config.yaml
d_expert: 128
router_z_loss: 0.001
lr_router: 0.000715
n_kv_head: 5
attn_scale: 0.125
init_std_o: 0.0199
optimizer: "muon"
weight_decay: 0.022
batch_tokens: 65536
doc_mask: true
Below are experts of layer 2 (counted from 0) of a mixture-of-experts language model. Rows are named router (the router's row for the expert), up (a neuron's input weights, with its number) and show model dimensions 64-127. Each number is 128 + 32 x the weight over its row's rms, rounded and kept within 0 to 255.
After each expert's rows: "mostly gets" lists some tokens that are sent to it at least half of the time. This comes from a sample of Wikipedia text that the model never trained on.

# expert 9
router [125 105 112 114 167 139 144 133 125 123  88 107 102 131 160 120 158 132 168 123  92 117 158 135 141 126 156  90 123 134 139 163 100 134 231 162  84  58 134 140 130 183 156 175 126  83 102  93 168 127 127  91 149 102 198 134 162 137 128 126 148 115  57 149]
up0 [ 56 120 154 163 125 116  92 142 136 118  86 164 122  95 129 152  91 141 115 119  82 152 112  67 119 133 111  85 105 142 101 196 118 159 150 115 177 111 120 128  87 130  94 207 155 174  79 109 127 108 141 110 161 132  67 112 120 150 148 164 121 153 115 133]
up1 [153 150 197  97  98  77 118 152 119 140  99 123  99  95 167 120 137 131 114 114 161 125  52 110 102 162  85 143 111 157 130 125 181 174 144 166 213 117 118 145 120 115  71 162 131 138 118  43 176 117 153 190 121 164 184 138 130 166 134  42 122 107 106 110]
up2 [145  81  85  76 100 134 107 154 150 114 100 105 134 122 121 132 105 185 126 105  79 162 117 116  89 167 126 128 150 100 111 139 124 147 123 118 143 173  98 144  92  47  65 197 104  94 136 114 136  86 113 181 139 148 149 199  43 154 128 125 127 136 151 157]
up3 [ 89 115 104 123 222  78 133 149 169  46  66 103 123 150 130 100  78  95 148 119 127 111  91 142 123  86  99 137  87 158 136 119 133 106 102 162 158 134 102 124 139 112  94 189  76 129 162 147 142 140  55 138 140 114 108 107 178 118 165 124  84 164 152 137]
up4 [142 136 142 121 158 138 137  82 136 132  97 126 151 124 158 175 103  96 114  71 125 118 192 200 121 120 109 167  97  90 111 140 112  69 154 111 150 114  83  87 122 104 126 139 120 134 135 187 182 108 109 139 217 161 138 129 126 150 119 151 126 111 181 126]
up5 [ 72  85 190 171  82 127 130  54 141 170 148 187  87 164 142 159 120  65  84 128 112 120 111 135 149 108 146  94 160 122 157  95  93 105  64 107 120  92  97 139 151 150 162 107 125 115 116 150 147 109 157 163 195 101 120 113 158 136 117 136 152 141 100 126]
up6 [197 125 143  94 157 124  94 101  99  96 138 108 133 141 182 124  84  85 145 128 154 153 108 157 111 167 126 164  77 115 100 164 120  40 143  97 182 125 116 136 115 117  62 131  97 167  77 111 120 121 149  87 204 128 154 171 168 223 106 183 189 195 159 141]
mostly gets: "-", " (", " \"", " -", "–", "|"

# expert 30
router [ 96  72  86  46 140 123 181 116 113 127 145  87 127 121 147 108 164 118 188 137 123  71 123 132 135 132  72  96  90 156 198 211 139 162 136 163 131  89 109 151 148 149 140 148 166 109  80  82 147  95 169 129 148 116 132 137 161 188 152 140 155 166  82 130]
up0 [114 102 110 156  88 128 144 171 159 135 103  53 183 175 138 108 103 112 135 138 137  94 172 146 153  88 163 124 120 116 141 183 193  80  96  59 136 152 105 154 129 140  93 116  83  76 177 138  67 138  77  85 229 119 111 108 101 130 104  86 164 139 143  80]
up1 [122 146 131 133 114 119 185 162 205 157 139 160 106 146  90 115 152 115 143 170  77 158 134 136 116 112 142 138 182 112 164 137  82 154 113 154 139 108 164 101 147 116 149  78 123 113 186 201 170 144 117 115  95 180 142 123 102 112 153 166 162 104  30 143]
up2 [ 56 106 146 132  90  75  83 148 108 170 154  83 136 128  84  61 188 162 143 131 141 161 127  85 106 141  88 133 127 165 141 103 133 133  90 106 113 134 115  96  80  74 180 163 126 173 150  98 148 173  84 154 139 210 113 144 113  88 137 126 162 110 178  86]
up3 [ 90 109 113  75  86  98 106 172  74 174  89 142 148 140  99  83 115 170  99 155 126  22 152 132 156 109 155 178 145  89 125 116 136  82 188 186 104 126 162  81 147 153 175 153 151 164  57 115 136 109 117 152 140  72 103 159 129 138 170 125 153  84 125  82]
up4 [139 108 152 111 128  95 178 137 130 150 136 146 139 101 130 111 172 154 131 169 146 120 151 175  93  98 138 193 153 183 143 130  79 133  86 113  97 148 129 117 136 142 180 114 121 144  73 100 113  82 137 139 127 121 128 111 120 143 156 115  64  94 170 117]
up5 [141 128 126 165 129 124 135 108 146 113 104  93 150  62 122 172 181 147 127 180 150  40 176  27 161 109  98 113 109 107 170 191 183 113 118  73 179 105 142 122 207 139 135 124 125 145  48  69  23 170 144  75 120  99 129 156 132  53  75 123 100 127 115  84]
up6 [147 111 101 120 145 127 118 127 168 126  93 138 107 103 138 142 145 147 166 176 163 100 120 172  91 135 115 126 163 136 173 154 105 102 114 142  86 141 109  83  99 167 125 167  72 112  76 172 144 130 103 134 139 133 151  83 114 129  70 152 111 119 125 105]
mostly gets: "o", "i", "ation", "u", "ley", "e"

# expert 8
router [163 111 133  84 136 113 154 103 132 175 147 121  98 139 163  65 148 155 171 103 113  87 134 189 156  76 119 106 115 145 145 186  76 103 123 184  84 144 143 135 153 176 120 182 162  96 125 120 200  50  86 114 181 140 107 152 144 106 178 116 121 154  64 157]
up0 [160  95 140 150 130  69  95 113 149 116  59  83  99 123 142 226 168  84 133  88 123  89 100 153 137 116 145 170  80  73 119 170 128 113 123 127  94 123  73 131 151 172 142  67 128  90 118 114  96  61 124 115 114 160  69 151  46 150 107  88 163 170 141 164]
up1 [178 145 153 113  92 122 172  91 125  66 118 150 157  78 143 106 194  93 192  97 128 113  86 103 163 180 107 147  96 143  70  95 173  88 133  82 151 202  93  59 135 121  81  85 109 136 129 152 137  93 204 116  96 116 133  98 153 124 151 124 112 110 112 162]
up2 [105 166 103 144 142 117 145 129 163 125 126 151 126 128 113 132 175 107 154 116 123 160  97 150 107 143 106 115 184 102 119  67 135 107 109  92 127 150 128  81 181 134 156 187 180 164 102 141  95 162 134 132 172  96 143 121 151 131 169 143 109 121  71 157]
up3 [ 92 100  80 161 170 117 145 160 101  86 134  96 101 153 137  95 109 183 108  82 173  87  75 118 113 131 142 185 168 112 122 100 111 126 174 134 141 165 104 143 176 113 120 199 129 100 138  75 171 145 127 113 150 130 255 156  85 148 122 200 181 115  92 114]
up4 [107 138 152 156 190 117 134 166  89 104  90 124  81 159 127 159 128 157 107 114 144 107 125 157 164 144  71 131  93 183 116 118 108 149 140 145 191 113  97 148 142  72 117 149 142 145 165 109 112  87 111 136 114 106 144 156 168 132 153  90 118 116  85 103]
up5 [116 117 140  80  81 126 154 165 112 113 166  60  74 168 158 103 124 163  94 156 124 166 157 104 136 159 121  95 133 180 206 161 155 183 196 119  81  80 104 155 157 107  81 177 133  82  95 125  76 114 137 100 128 117 121 136  94 126  95 136 137  95 156 131]
up6 [108 137 170 132 187 168 177 181 149 162 120 136 115 137 123 145 102 107 158 124 174 170  91 109 139 125 155  90 137 131 135 116  80 110 108 132  76 144  93 115 132 155 113 106 157 133  82  79 116 142 191 135 148 125 111 186 134 100 132  86 110 154 121 125]
mostly gets: " had", " has", " have", " used", " became", " known"

# expert 6
router [137 124 143 107 148 133 125  47  80 146 133  83  90 135 100 123 161 183 174 152 138  90  92 133 142 151 144 106 116 150 145 136 149 109 151 157 117 128 179 176 166 149 124 179 181 132  37 121 156 141 137 123 123  75 199 143 118 106 124 114 170 104 114 111]
up0 [110 129 133  89 146 105 140 137 149 165 117 121  92 169 169 142 153 143 121  98 183 116  86  62 133 107 209 151 140 127 154 169  74  64 171 128 135 122 160 117 155 146 134  97  90 145 118 107 203 176  97 130  87  74 147 120 115 161 162 157 135 150 148 128]
up1 [173 143  82 156 202 125 157 147 105 149 109 190  77 139 179 152 177 148 204 143  93 121 133 131 169 145 145 125 104  85 121 122 133 103 155 158 104 114 193  58 102 129 148 158 162 157 143 102 131 145 112  49  88 134  49 151 109 104 145  91 150 141 112 149]
up2 [127 112 139 134 129  91 144 121 203  99 140  82 174 129 194  97 177 189  75 111 159 163 145 122 121  77 137 179  74  98 180 127 139 118 130 124 124  86 109 174 111 106 146  36 149 105 137 108 106  92 113 118 160  68 103 104 141 113 172 125 169 114 141 150]
up3 [148 131  59 121 144 156  80  84 152 144 144  97 100 135 154  88 131 181 130 159 110 190 161 134 169 127 112 113 129 137 183 133  82  71  94 195 126 168 143 108 141 104 165 130 125  85 142 171 124 151 137 176 124 156 178 126 138 126 113 118  86 129 131 141]
up4 [134 144 106  60 156 148 138 143 104 186  68 100 167 132 137 140 101  62 125 134 144 124 155 124 139 120 105 166 125 153 136 170 114 108 133 121 123 132 149 161 121  61 163 152 134 127 160  79 146 131 163 133 130  86 126 184 112 128  88  95 145  97 188 116]
up5 [131 199 128 149 119 160 189 151  98 184  50  88 150 114  80  72 162 119 153 184 138 139 127 102 169  98  97 131  77 140 122  89 184  87 107 169 105 172 134 119 152 146  91 133 108 130 123 130 146 115 111  83 173 100 136 146  82 100  91 187 107 127  93 137]
up6 [ 98 103 148 128 104 126 190  82 133 171 118 187 151 171 146 146 150 111 102 123  94 142 157  82 125 141 189 137 108 190 110  83 106 158 112 135 101 104 109 181 206 116 124 109 114 105 166 157 108 215 234 121 158 151 190 181 133 174 118 165 153 116 122 117]
mostly gets: " on", " from", " at", " for", " over", " to"

# expert 28
router [154 103 137 130 145 108 123 147 128 222 182 105 117 139 129 116 155 118 137  68  79  80  97 124 145 116 181  91 138  89 117 192 110 135 185 135  90 121 136 125 123 143 181 184  94 102 116 130 200  96 108 126 150  79 157  67 109 127 158 124 119 171 116 164]
up0 [177 133 132 135  87  87 180 112  77 126 168 177  90  93 140 117  59 163 187  92 101 110  85 101 170 161 104 107 106 149 166 134  98 108  87 147 152 148 154 146 128 114 104 143 145 149 196 159  72   7 106 145  80 213 149 107  99  95 114 161 103 166 112 156]
up1 [112  99 166  90 144 119 128 115  88 158 101 149 196  97 166 139 122 150 124  51 123  92 109 107 144 221 108  83 109 179 150 114 126 155  77 148 116  97 133 180 113  96 114 158 147 183  65 135 109 101 151 123 175 195  92 140 115 118 101  97  54 119 131 161]
up2 [169 121 108 131 105  74 142 124 122 117 136 175 138 148 168 109 142 158 163  86 142 112 177 178 158  99  75 181 118 139  94 108 115 102 201 123 100 212 120 151  93 104 193 193 120 125 149 168  89 137 135 161 109 133 101  90 117 162 190  48 130 133 156  78]
up3 [181 113 157 113 146 152 102 139 144 173 143  53  96 127 102  99 150 143 139 117 140  95  79 142 166 171 164  92 105 112 159 128 107 137 139 149 144 108 190  73 124  99  86 122 158 134  78 129 120 117 125 142 104 125  86  76 119 137 183 142 128  90  89 185]
up4 [ 92 118 142 114 127 168  73 149 136 171 111 132 134  90 172 118 184  80  91  91  88 173 115 126 112 123 174 108 142 117  92 106 134 120 101  95 159 117 165 162 108 156 185 163 163 107 111 148  80 145 148 164 117 194 149 108 144  48 155 123  81 156 137 111]
up5 [140 144 153 138 115 125 104 113 112 173  85  70 118  90 110 100 146 130 168 125  96 168  90  82 181 190 109 154 165  87  54 139 191 100 118 124 111 128 180 116 137  91 180  82 125 124 107 189  92  88 169 170 135  81  84 102  84 101 202 133 109 148 141 144]
up6 [155 124  97 164 195  81 171  98  84 150 135 130 170 123  79 156 127 102  81 162  82  81 101 164 112  99 129 120 136  88 106 147 154 102 146 160 122 100 141 100 153 142 107 122 138 104 143 112 143 124 142 121  77 133 173 131 156 197 194 165 152 136 137 176]
mostly gets: " was", " a", " is", " had", " first", " an"

# expert 12
router [123  90 105  85 145 172 133 128 109 148  98 135 122 126 121  96 211 166 121 124 116 127  88 128 166 113 111  78  95 131 164 143 126 168 116 154  61  80 159 128 153 144 152 139 175 137 115 132 163 134 122 110 138 130 139 163 156 167 137 121 130 173  65 159]
up0 [106 170 124 122  95 105 192 167 113 143 157  72 177  97 162  51 155 139 101 124  87 171 121 191 139 142 141 201 101 140 107 164  50 159 161 124 156 154 117 132 144 142 100 171 134 142 174  71  84 121  86 108 165  91 175 181 136 127  78 109 113 156 103 186]
up1 [160 156 104  75 104  50 179  58 122 180 145 119 119  65 125 133 180  89 139 185 156  93 151  99 153 118 146 126 142 129 106 151 104 141 152 121 148 142 126  91 122 152 147 119 131 173 151 119 162 127  96 122 111 115  75  91 180 163 109 173 161 121 140  98]
up2 [126 121 109  69 132 123  50 173 181 153  91 115  82 133 156 127 177 126 126 128  96 162 180 132 145 154 143 133 193 125 160 146 130 164 120 172 132  98 169 119 124 115 186  99 119 116  98 165 141 114 113 117 145 116 158 115 155 120 126  98 169  88  93  78]
up3 [116 100 151 125 138  62  97 139  60 138 102 123 129  92 144 111 149 120 163 106 140  59  65 134  90 133 165 114  61 136 144 121 147 126  88  94  81 104 170 105 126 154 142 172  79 167 102 132 105 143 139 123 100 138 111 148 138 173 136  99 123  90 176 162]
up4 [ 87 116 154 116 162 109 108 121 173 115 149  87 134 104 122  91 139 162 127 128  95 139 131 137 132 150 111 151 132 118 128  66  87 144 112 119 111 147 132 166 153 129  89 181 113 138 147 125 102 119  94 168 155 115 144  74 147 128 121 153 119 139  94  91]
up5 [161 105  82 127  87 164 122  86 119 158 135 164  92  96 168 101 137 124 124 164 139 116 171 148 114 176 198 116 109 114 180 100 104 161  97  88 108  94 170  60 134 115 161 130 158  83 117 118 117  72 137  87 210 174 166 162 171 147  99  84 184 143 154  59]
up6 [123 197 114 111 160 117  97 120 150 195  79  69 210 146  88 112 165 126 162  98 157 159  97 123 103 130  90  93 202 200 125 176 101 102 108  99 140  91 135 146 109 118 156 155 158 100 127 100 156 117 180  75 117 121 144 147 107 142 107 137 117 107 123 138]
mostly gets: " million", " half", " low", " Road", " Street", " short"

# expert 22
router [117  61 110 124 180 153 159 112  67 163 121  93 129 112 125 106 111 161 156 130 112 134 117 120 191 126 122 106 100  16 153 138  89  97 174 164 126 108 161 137 185 145 123 178 198  98 118  99 115  69 124  96 138  73 125  88 207 142 149 152 126 139  98 199]
up0 [125 116 150 138 157 131 169 112  85 119 125 102 135 114 161 155  88  87 134 115 188 146 122 113 131 150 169 141 145 164 147 184  68  34 182 134 145 172 198 143 151 132 183 121 127 163  82  41  98 157 134 137 161 133 113 154  90 170  89 118 134 139 111 139]
up1 [ 84 114 135 168  54 160 184  99 124  99 188 166 170  90 147 188 174 182  92 123 125 145 163 118 161 119 158 135 101 116 139 135 114 146 146 173 156 102  91 120 177 134  90 106 181 110 118  76 123 116 116  92 136 124 211 124  88 137 150 126 150 106 140  78]
up2 [138 109 202  80 167 168 128 114 149 133  95 101 137 108 144 155 106 170 107 177 151  94 130 136  91 164 143 150 138 123 115 127 104 219 137 153  72 139 193 134 126  90 147  94 102 138 141 107  69 105 100 127 136 108 130 178 174  78 104  82 112  61 121 134]
up3 [145 125 174 190 153 183 170 128 107  87 128  97 124 147  70  90 123 130 116 149 144 124  92 110 162 114  95 151  76 146 203 124  87 179 130 112 160 161  73 127 131 150 173 136 148 123 125 148 170 187 122 100 112 157 166 189  77 165 118 108 117 190 111 135]
up4 [194  87  82 147 201 142 113 154 126 129  96 125 101 130 135  98 177 143 172  45 114 101 136 207 145 131  70 137 162 114 101 122 132  58  70 151  93 116 167 149 150 168 190 145 177 151 176 148 112 131 174 104 102 105 205 168 135 144 123 174 140 116 165  92]
up5 [155  92 141 120 150 165  88 140 113 112 151 151 111  83 157  97 148 204 103 188 154  76 145 112 166 107 101 160 163  61 120 135  85  79 165 121  95 158 130 119 132 143 120 126 182 167  97 111  96  97  63 129 174 166 160  96 176  99 119 137 140 128  94  65]
up6 [174  94 121 150 124  94 182 125 148 108  25 114 170  76  99 126 135 155 146 151  74 147 134 170 149 124  55 120 174 129 109  95 139 136 149 129  51 153 123 115 136 166 183 118 114  98 116 130 170 196 161 126 116 107 128 125 149 131 168 147 103 121  53 104]
mostly gets: " States", " York", "ty", "ent", "ju", "iv"

# expert 19
router [162 116 112  99 147 103 105 144 132 149 155 110 168 105  81  86 167 189 180  53 114  84  77  88 142 109  82  88 129 111 145 159 134 122  96 144 111 151 114 122 127 177 160 134 135 130 118 109 135 155 175 129 131 173 140 110 145 126 109 102 163 125 108 157]
up0 [130 125 123 124 155 112 109 109 124 107 188 108 164 129 123 106 123  29 175 121  98  95 131  72 130 135 153 148 153 160 120 159 182 102 116 115 104 132 134 107 111 145 162 130  98 144  97 189 119  93 116 105 117 113 125  78 219 127 150 175 116 100  88 166]
up1 [ 92 147  93 107 173 153 113 169  81 173 156 150  94 132 119 134 135 134 176 116 129 133 153 111 124 121 156 134 119 147 123 147 103 154 134 114 146 101 135 154  96  88 110  93 107 112 117 146  83 117 131  84  90 132 163 119 137 130 168 123 157 169 109 160]
up2 [151 137 143 119  98 140  64 154 138 136 106 130  83 148 184 144 160  91 167  70 146 123 117 168 134  93  84 106 177 169 166 148 137 118 144 183 117  95 146 134 164 213 130 125 185  90 100 105 168 173 138  91  93 102 157 120 193 154 115 179 156 199 114 142]
up3 [145 105 135 116 135 158 134 140 124 153 138 132 167 150 122 159 170 138 113 116  92 121 134 147 126 141  99 109  80 120  76 121 132 134 121 101 109 177 112 121  99 148 200 151 139 129 120  88  95 212 149 143 101  87 144 115 206 131  95 110 139 137  89 133]
up4 [104  92  50 139 121 117 166 113 170 112 127 124 117 147 146 133 101 122 135 157 151 103 164 115 111 158  84 136  79 161 172  87 124 130 117  84 108  73 188 109 102 154 150 126  61 102 109 100 141 128 108 203  80 178 120 145 161 142 128 104 197 157 127 139]
up5 [132 136  80  88 161 132  82 133 131 158 142 131 130 139 103 105 130 142 160 164  92 134 108  91 112 110 113  98 134 119 147 148 110 133 120 145  97 123 206 136 174 162 174  89 124 142 146 143 109  77 140  86 148 125 142  98 104 177 117  96 160  92  82 124]
up6 [ 78 168  93  89 120 105 144  87 114  75 149 129 166 178 161 106 141 158 139 162 112  85 204 107  76 134 150  98 149 116 148 116 145 131 136  99 112 120 167 102 117 163 142 124 139 124  96 104 143 128 124 137 134 144 132 134 141 163 163 117  81 136 128 158]
mostly gets: "time", "lo", "less", "watch", "based", " Lemmon"

# expert 5
router [149  92 122  64 141 149 151  94  85 151 147 138 136  95 133 105 166 130 147 139 105 112 122 187 190 101 129  74 128 120 194 123  80 194 123 174  75  50 124 147 136 141 171 149 158  96  93 127 134  80 116 138 156 126 134 106 170 181 141  95 196 181  87 132]
up0 [146  88 118  94 135 135 158 100  59 109 152  99 132  75 182 186  97  84 142 138 157  55  72 196 114  55  94 170 117  60  94 106 128  82 165 180  86  78 128 108 124 124 147 152 119 143 104  95 154 101 109 132 139 135 190 120 187 190  63 101 150 128 110 171]
up1 [ 78 111 139 124  99  46 180  84  93 126 100 134 120 129 165  93 128 114  97 181 122 182 161  85  73 153 132 101 127 143 149 106 175  87 111 209 136  82 160 120 177 128 114 139 124  89 113 105 117 124 109 124 116 118 111 175  85 108  69  55 136  99 126  94]
up2 [131 125 138 121 110  82 145 189 144 128 110 140 162 146 128  94 166  95 131 133  59  78 122 162 150 132 152  73 114 127 125  97 137 123 141 139 138 162 130 174 149 102 163 133 179 115 110 133 131 112 109  82 159 112 133  89 129  57 121 168 105 121  78 178]
up3 [127 125 134 122 134 177  49 142 113  59 138 122 182 154 122  73 138 134  60 179 115 154 148 149 142  52 125  98 159 210 132 119 110  81 108 131 108 112 165 158 141 193  81 133 161  92 124 123 155 109 225 131  96 106  98 148 116 193 137 144 114 140  78 145]
up4 [102  43 106  93 131 178 129 122 132 181 127  74 103  82  70 109 145 159 125 159  89 155 136 153 242 155  97  92 114 131  79 147 118 137  88  69  94 135 132 176 167 142 106 145 128 151 167 110 109  76 104 161 161 105 114 118 152 124 133 104 152 169  29 129]
up5 [156 129 145 133 157 132  98 111  65 110  74 184 103 140 142 126 154 125 130  98  93 118 111 121 177 112 127 145 162 150 128 114  61 109 187 156  88 144 134 124 127 137  93  83 144  75 101 116 180 135 130  71  87 175  75 124 145 151 137 165 182 130 112 124]
up6 [106 123 129 159 156 127 207 183 144 144 121  72 170 116 148 186 125 157 119 122 132 125 135 103 133 144 178 129  41 123 118 129 103 109 119 127 120  80 147  96 136  59 120 154 112  75 192  95  66 124 137  88 121 150 124 172 184 142  94 117 151  89  46 161]
mostly gets: " States", " California", " Germany", " China", " Australia", " York"

# expert 0
router [104 114 121 134 111 105 219  84 112 207  96 118  94  91 155  78 164 157 116 122 102 113 138 171 163 112 166  99 112 166 155 168 135 125 139 118 109  48 194 170 111 134 133 151 125 136  81 103 144 136 123 205 198  80 144 183 117 134 137  45 152 164 115 174]
up0 [111 116  79 149 150 158 206 155 118 141  91 114  71 124 120 184  50 191 142 176 174  96 147 190 124  68 103 153 133 110 143 102 148 106 124 118 152  89 153 125 166 140  20 171 123 126  89 150  94 116 137 155  83 116 204  90 131  53 107 153 144 152 109 138]
up1 [159 117 128 127  69  89 166 105 136 129 128  96 147 108 113 137 192 126 133 145  95  66 126 150 110  93 133  86 192 232 119 139 116 124 131  98 124 210 116 161 128 155 146 159 118 143 116 142 163 147  81 163 162 101 152 196 135 109 142 128 157 160  81 132]
up2 [124 109  81 166 174  96 105 108 159 135 110 152 151 131 129  95 148 187 152 122 135  59 223 138 127 162 121  98 134 109 138 146 104 119  97 112 135 150 141 166 114 182  92 115 185 149 109 135 230 209 167  81 128 170 112 160 144 158 155  89  77 117 152  99]
up3 [107 152 119 105 106 133 121 113 119 129  62 124  84 113  98 152  98  63 153 130 106 170 191 155 165 155 131  98 117 120 138 105  71 150 102 116 101 135 169 139 102 142 155  99 135 199  82  80 143 143  90 184 113 154 169 145  83  56  88 138 141 147 101 108]
up4 [143 142 131  81 143 118  81 111 154 163 134 103 126 158 159 151 118 144 115  98  90  93 145 148  96 136 207 198  65 128 103  86 124 137 145 195 153  96 120 121 120 118 126 154  88  32 119 143 112 121 188 141 130 137 125 130 115 162 153 187 119 119 105 143]
up5 [138  93 160  94  96 118 137 131  96 173 118  50  15 146 101  91 119 132 105 183  91 164 144 114 118 224 156  93 124 154 155 135 116  89 136 134  96 129 176 127 103  89 117  86 119  72 133 115 129  71 172 107 161 168 115 177 101 104 144 153 144 157 100 143]
up6 [120 116  81 119 193 207 140 141 136 120 162 143 125 121 138 120 195 140 132 113  95 107 137 164 132  92 126  87 177 137 134 129 120 115 141 118 127 147 152 120 164 165 113 143 127 161  73  43 136 121 113 132 180 144 120 118 110 139 103 102 141  96  96 140]
mostly gets: " MPC", " JPL", " London", " United", " Washington", " New"

# expert 23
router [106  67  79  65 121 175 152 100  31 187  76  87 137 153 174 155 133 145 141 113 104  73 117 162 155 126 188  96 100 131 136 107 144 154 142 163  69  75 114 153  98 135  59 150 146 107 100 107 154  94 109 175  97 121 171 138 183 173 150 160 138 119 136 158]
up0 [133 106 103 153 146  76 145 157 184 107 151 112 151 125 162  99  85 148 165 108 150  99  90 109  96 152 128 103 154 199 111 128 129 154 141 118 108 144 116 129 138 175 151 137 119  98  96 144 129 117 120  93 101 160 126 150 101 123 105 133 133  77 114  93]
up1 [ 63 143 154 154 135 129 112 121 126 174 110  81 111 118 172 163 132 105  85  98 109 127 151  82 142 124 169 175 112 118 137 121 147 134 156  60 107 118 174 102  46 100 121 150 102 107  99 130 135 152 116 199 130 116 127 140 137  81 180 116 121  93 109 153]
up2 [109 104 146 124 133 197  61 178 123 107 107  47 135 131 118 119 139 138 169 228 165  59 116 139  83 112  90 114 124 156  82 152 180  92 127 146  86 112 141 186 101 138 180 159 134 116 166 124  44 178 113 126 128 124 168 109 132 132 142 124  97  93 133 126]
up3 [182 120 161 149  99 132 109 123 127 169 156 138 149  88 136 175 153 144 103 117 111 100 138 156 147  90 145  52 184 123  90 178 103 147 104  94 117 103 121 177  95 107 122  69 135 115 111  73 170  81 159 106 143  54 133 171  97 153 155 166  72 168 150 150]
up4 [  0 131 183 118 153  62 109 153 106 119 120  69 176 115 112 136 138 131  90 121  83 100 132 109  90 121  66 131 145 114  91 117 166 118 149 167 108 109  96 147 114 114  64 170  90 149 134 140 174 136 149 154 137 132  97  80 156  93 128  91 120  63 158 138]
up5 [178  91 194 161 167  97 125 247 159 170 167 151 119 126 135  93 135 128 135 231 127 161 166 115 125 128 121 149 142 157 157 137 128 128 135 176 161 183 174  85 128 135 155 166 168  92  96  89 122 124  97 167 145 107 123 122 108 113 104 106 134  95 147 137]
up6 [116 107 121 132 103 148  34 131 138 144 128 106 132 108 157 186 166 101 189 143 156  48  64 128 176 180 135  72  94 190 122 171  79 101 124 113  73 102 140 156  96 164 122 168 141 156  86  93  74 111 117 175 112  89 168 125 116 114 128 117 108 159 127  67]
mostly gets: " he", " they", " who", " she", " it", " him"

# expert 25
router [103 126 105 122 122  96 121  88  60 127 136  34  91 167 174   4 138 137 172 166 145 125 159  71 139 118  79 104 138  85 134 132 120 176 170 175 100 136 129 140 127 202 100 129 161 116  85 129 132 119  97 166 127  76 164  56 145 161 106 133 142 129 122 160]
up0 [142 108  66 177 169 124 136 104  91 116 184 144 197 110 109 199 147 133 157  90 143 138 159  88 174  89 118 133 113 126  91 112 115  82 140 149 144 136 139 117 132 108 161  91 132 111 112 124 161 172 139 132 143 157 109 123 156  80  97 107 129 177  66 111]
up1 [152 121 130 185 167 104 165 122 121 110 185 117  85 145 125 127 106 150 114 153 108 151 139 148 111 162 129 152  58 127 126 145 108 104 206  79 178 157 124 127 167 120 119 124 101 180 117 149 141 100 115 149 117 121 148 125 108 127 140 137 150 136 168 168]
up2 [127 125 134 101 170 125 166 148 120 119 118 171 116 129 188 105 142 117 119  92 124 118 137 127 161 165 101 143 131 108 148  47 150 150 117 108  98 163 106 109 150 153 167 132 128  91 167 139 145 155 190  99  78 114 116 100 169 108 119  86  33 159 131 145]
up3 [124 112 111 177  57  76 137 119 177  90 171 163  75 123 116  78 109 157 117  60 128 178 194 227 144 116  95 153  94 106 121 131  76  95 177 107 133 131 178  87 155 156  56 188 145  81 142 165 109 115 108 149 130 194 121 100 181 157 145  58 140 129 121  91]
up4 [170 113 187 115  90  45 185 104 162 127 179  65  71 158  96 172 115 130  90  45 155 124 133 138 140 111 113 113 139 132 170 126  70 132 152 109 119 123 159 162 195 181 131 174 104 111 165 128 140 133 113  84 165 137 122 115 114 121 139  83 122 160 173 156]
up5 [ 30 124 114  94 126  88 110 129  99 122  55 127 123 156 146 119 147 122 110 185 187  79 127 135 157  82 143 187 120 163 158  93  97 129 103  96 127 100 139 103  79 111 137 130 116 171 156 160 138 106  99 130 149 144 165 176  63 176 189  62 159 153  64 131]
up6 [131  78  85 144 127 119 113  97 167 142 134 125 135 176  90 157 134 122 143 174 132 133 118 157 145 180 131 108  93 137 120  73 127 132 115 161 125 140  91 121 117 142 130 119 119  69 135 133 106 161 102 200  77 145 171 153 155 109 144 142 136 102 145  54]
mostly gets: " and", " with", " or", ",", " but", " than"

# expert 11
router [135 122 145 123 134  83 120 131  91 139  63 135  70 103 142  88 148 139 135  87 125  92 156 112 159 112 144 111  95 178 192 194 179 140 164 149 107  86 130 150 171 152 114 171 155 126  89 129 179 138 107 170 138 113 133 129 116 130 109  52 112 120 131 201]
up0 [ 95 136  95  88 160 141 192 128 100  94  72 114 134 105 133 111 187 110 155 136 146 111  91 154 160 176 173 154 174 134 192 151 152 119 156 145 192 107 104 187  85  93 102 123 143 161  88 120 115 203 113 141 138 174 119 206 137 184  94 101 118  98  78 114]
up1 [165  78  80 130  93 144 130 127 155 159 131  73 139 143 139 112 114 185 118 195 164 135 132 138 101 120 153 136 136 109 185 112  75 117 146 179 168 133 154 121 138 111 105 121 134 117  86 101  98 121  97 203 152 130 131 156 140 146 178 104 123 142 148 132]
up2 [162 149 141 120 153 125  98  91  76 120 110 159 109  98 179  91  83 169 154  89  93  76 129 124  72 113  92 120 147 138 127 126  69 135 117 116 101 123 155 181 151 125 107 122 132 155 163 136 113 143 148 103 133 123 139 145 101 129 124 106 145 156 149 114]
up3 [114 107 148 147 146  75 137 111  95 138 135  50 108 123 108 141 168  70 113 117 143 133 177  96 161 109 137 129 129 134 170 100 170 178 169 208 100 152  96 110 159 155  82 136  89  94 116 151 149 122 142 107  82 102 184 104 146  87 110 147 125 103 137 134]
up4 [ 95 169 182 165 135  98 128  61 184 186 136 112 118 131 148 151 169 156 126 116 137 126 114 123  96 138  91 148 124 147  84 128 138  64 163 162 128 132 123 137 127 153  95 196 150 173 143 152 123 142 141 155 152 163  97 161 146 104 141  91 157  82  67 129]
up5 [114 138 143 162 117 121 130 129 166 123 121 138 154 162 108 237 158  95 128 103 108 146  95 148 189 123 169 141  74 125  90  96 189 126 142 136 175  76 141 159 155 149  79 142 179 117 107 124 117 119 124 141 178 145 131 112 118 162  83 121 145 115  96 127]
up6 [160 152 222 126 167 105  82 140 118 172 157 136 139  91  64 168 129 131 133 137 123 137 157 141 101  76 115 117  78 121 134 196 118 127 124 113 135  84 135 134  77 105  92  83 112  70 124 158  68  88 184 207 130 138  91 153 138  86 147  95 129 145 168 125]
mostly gets: " JPL", " German", " British", " military", " Labour", " China"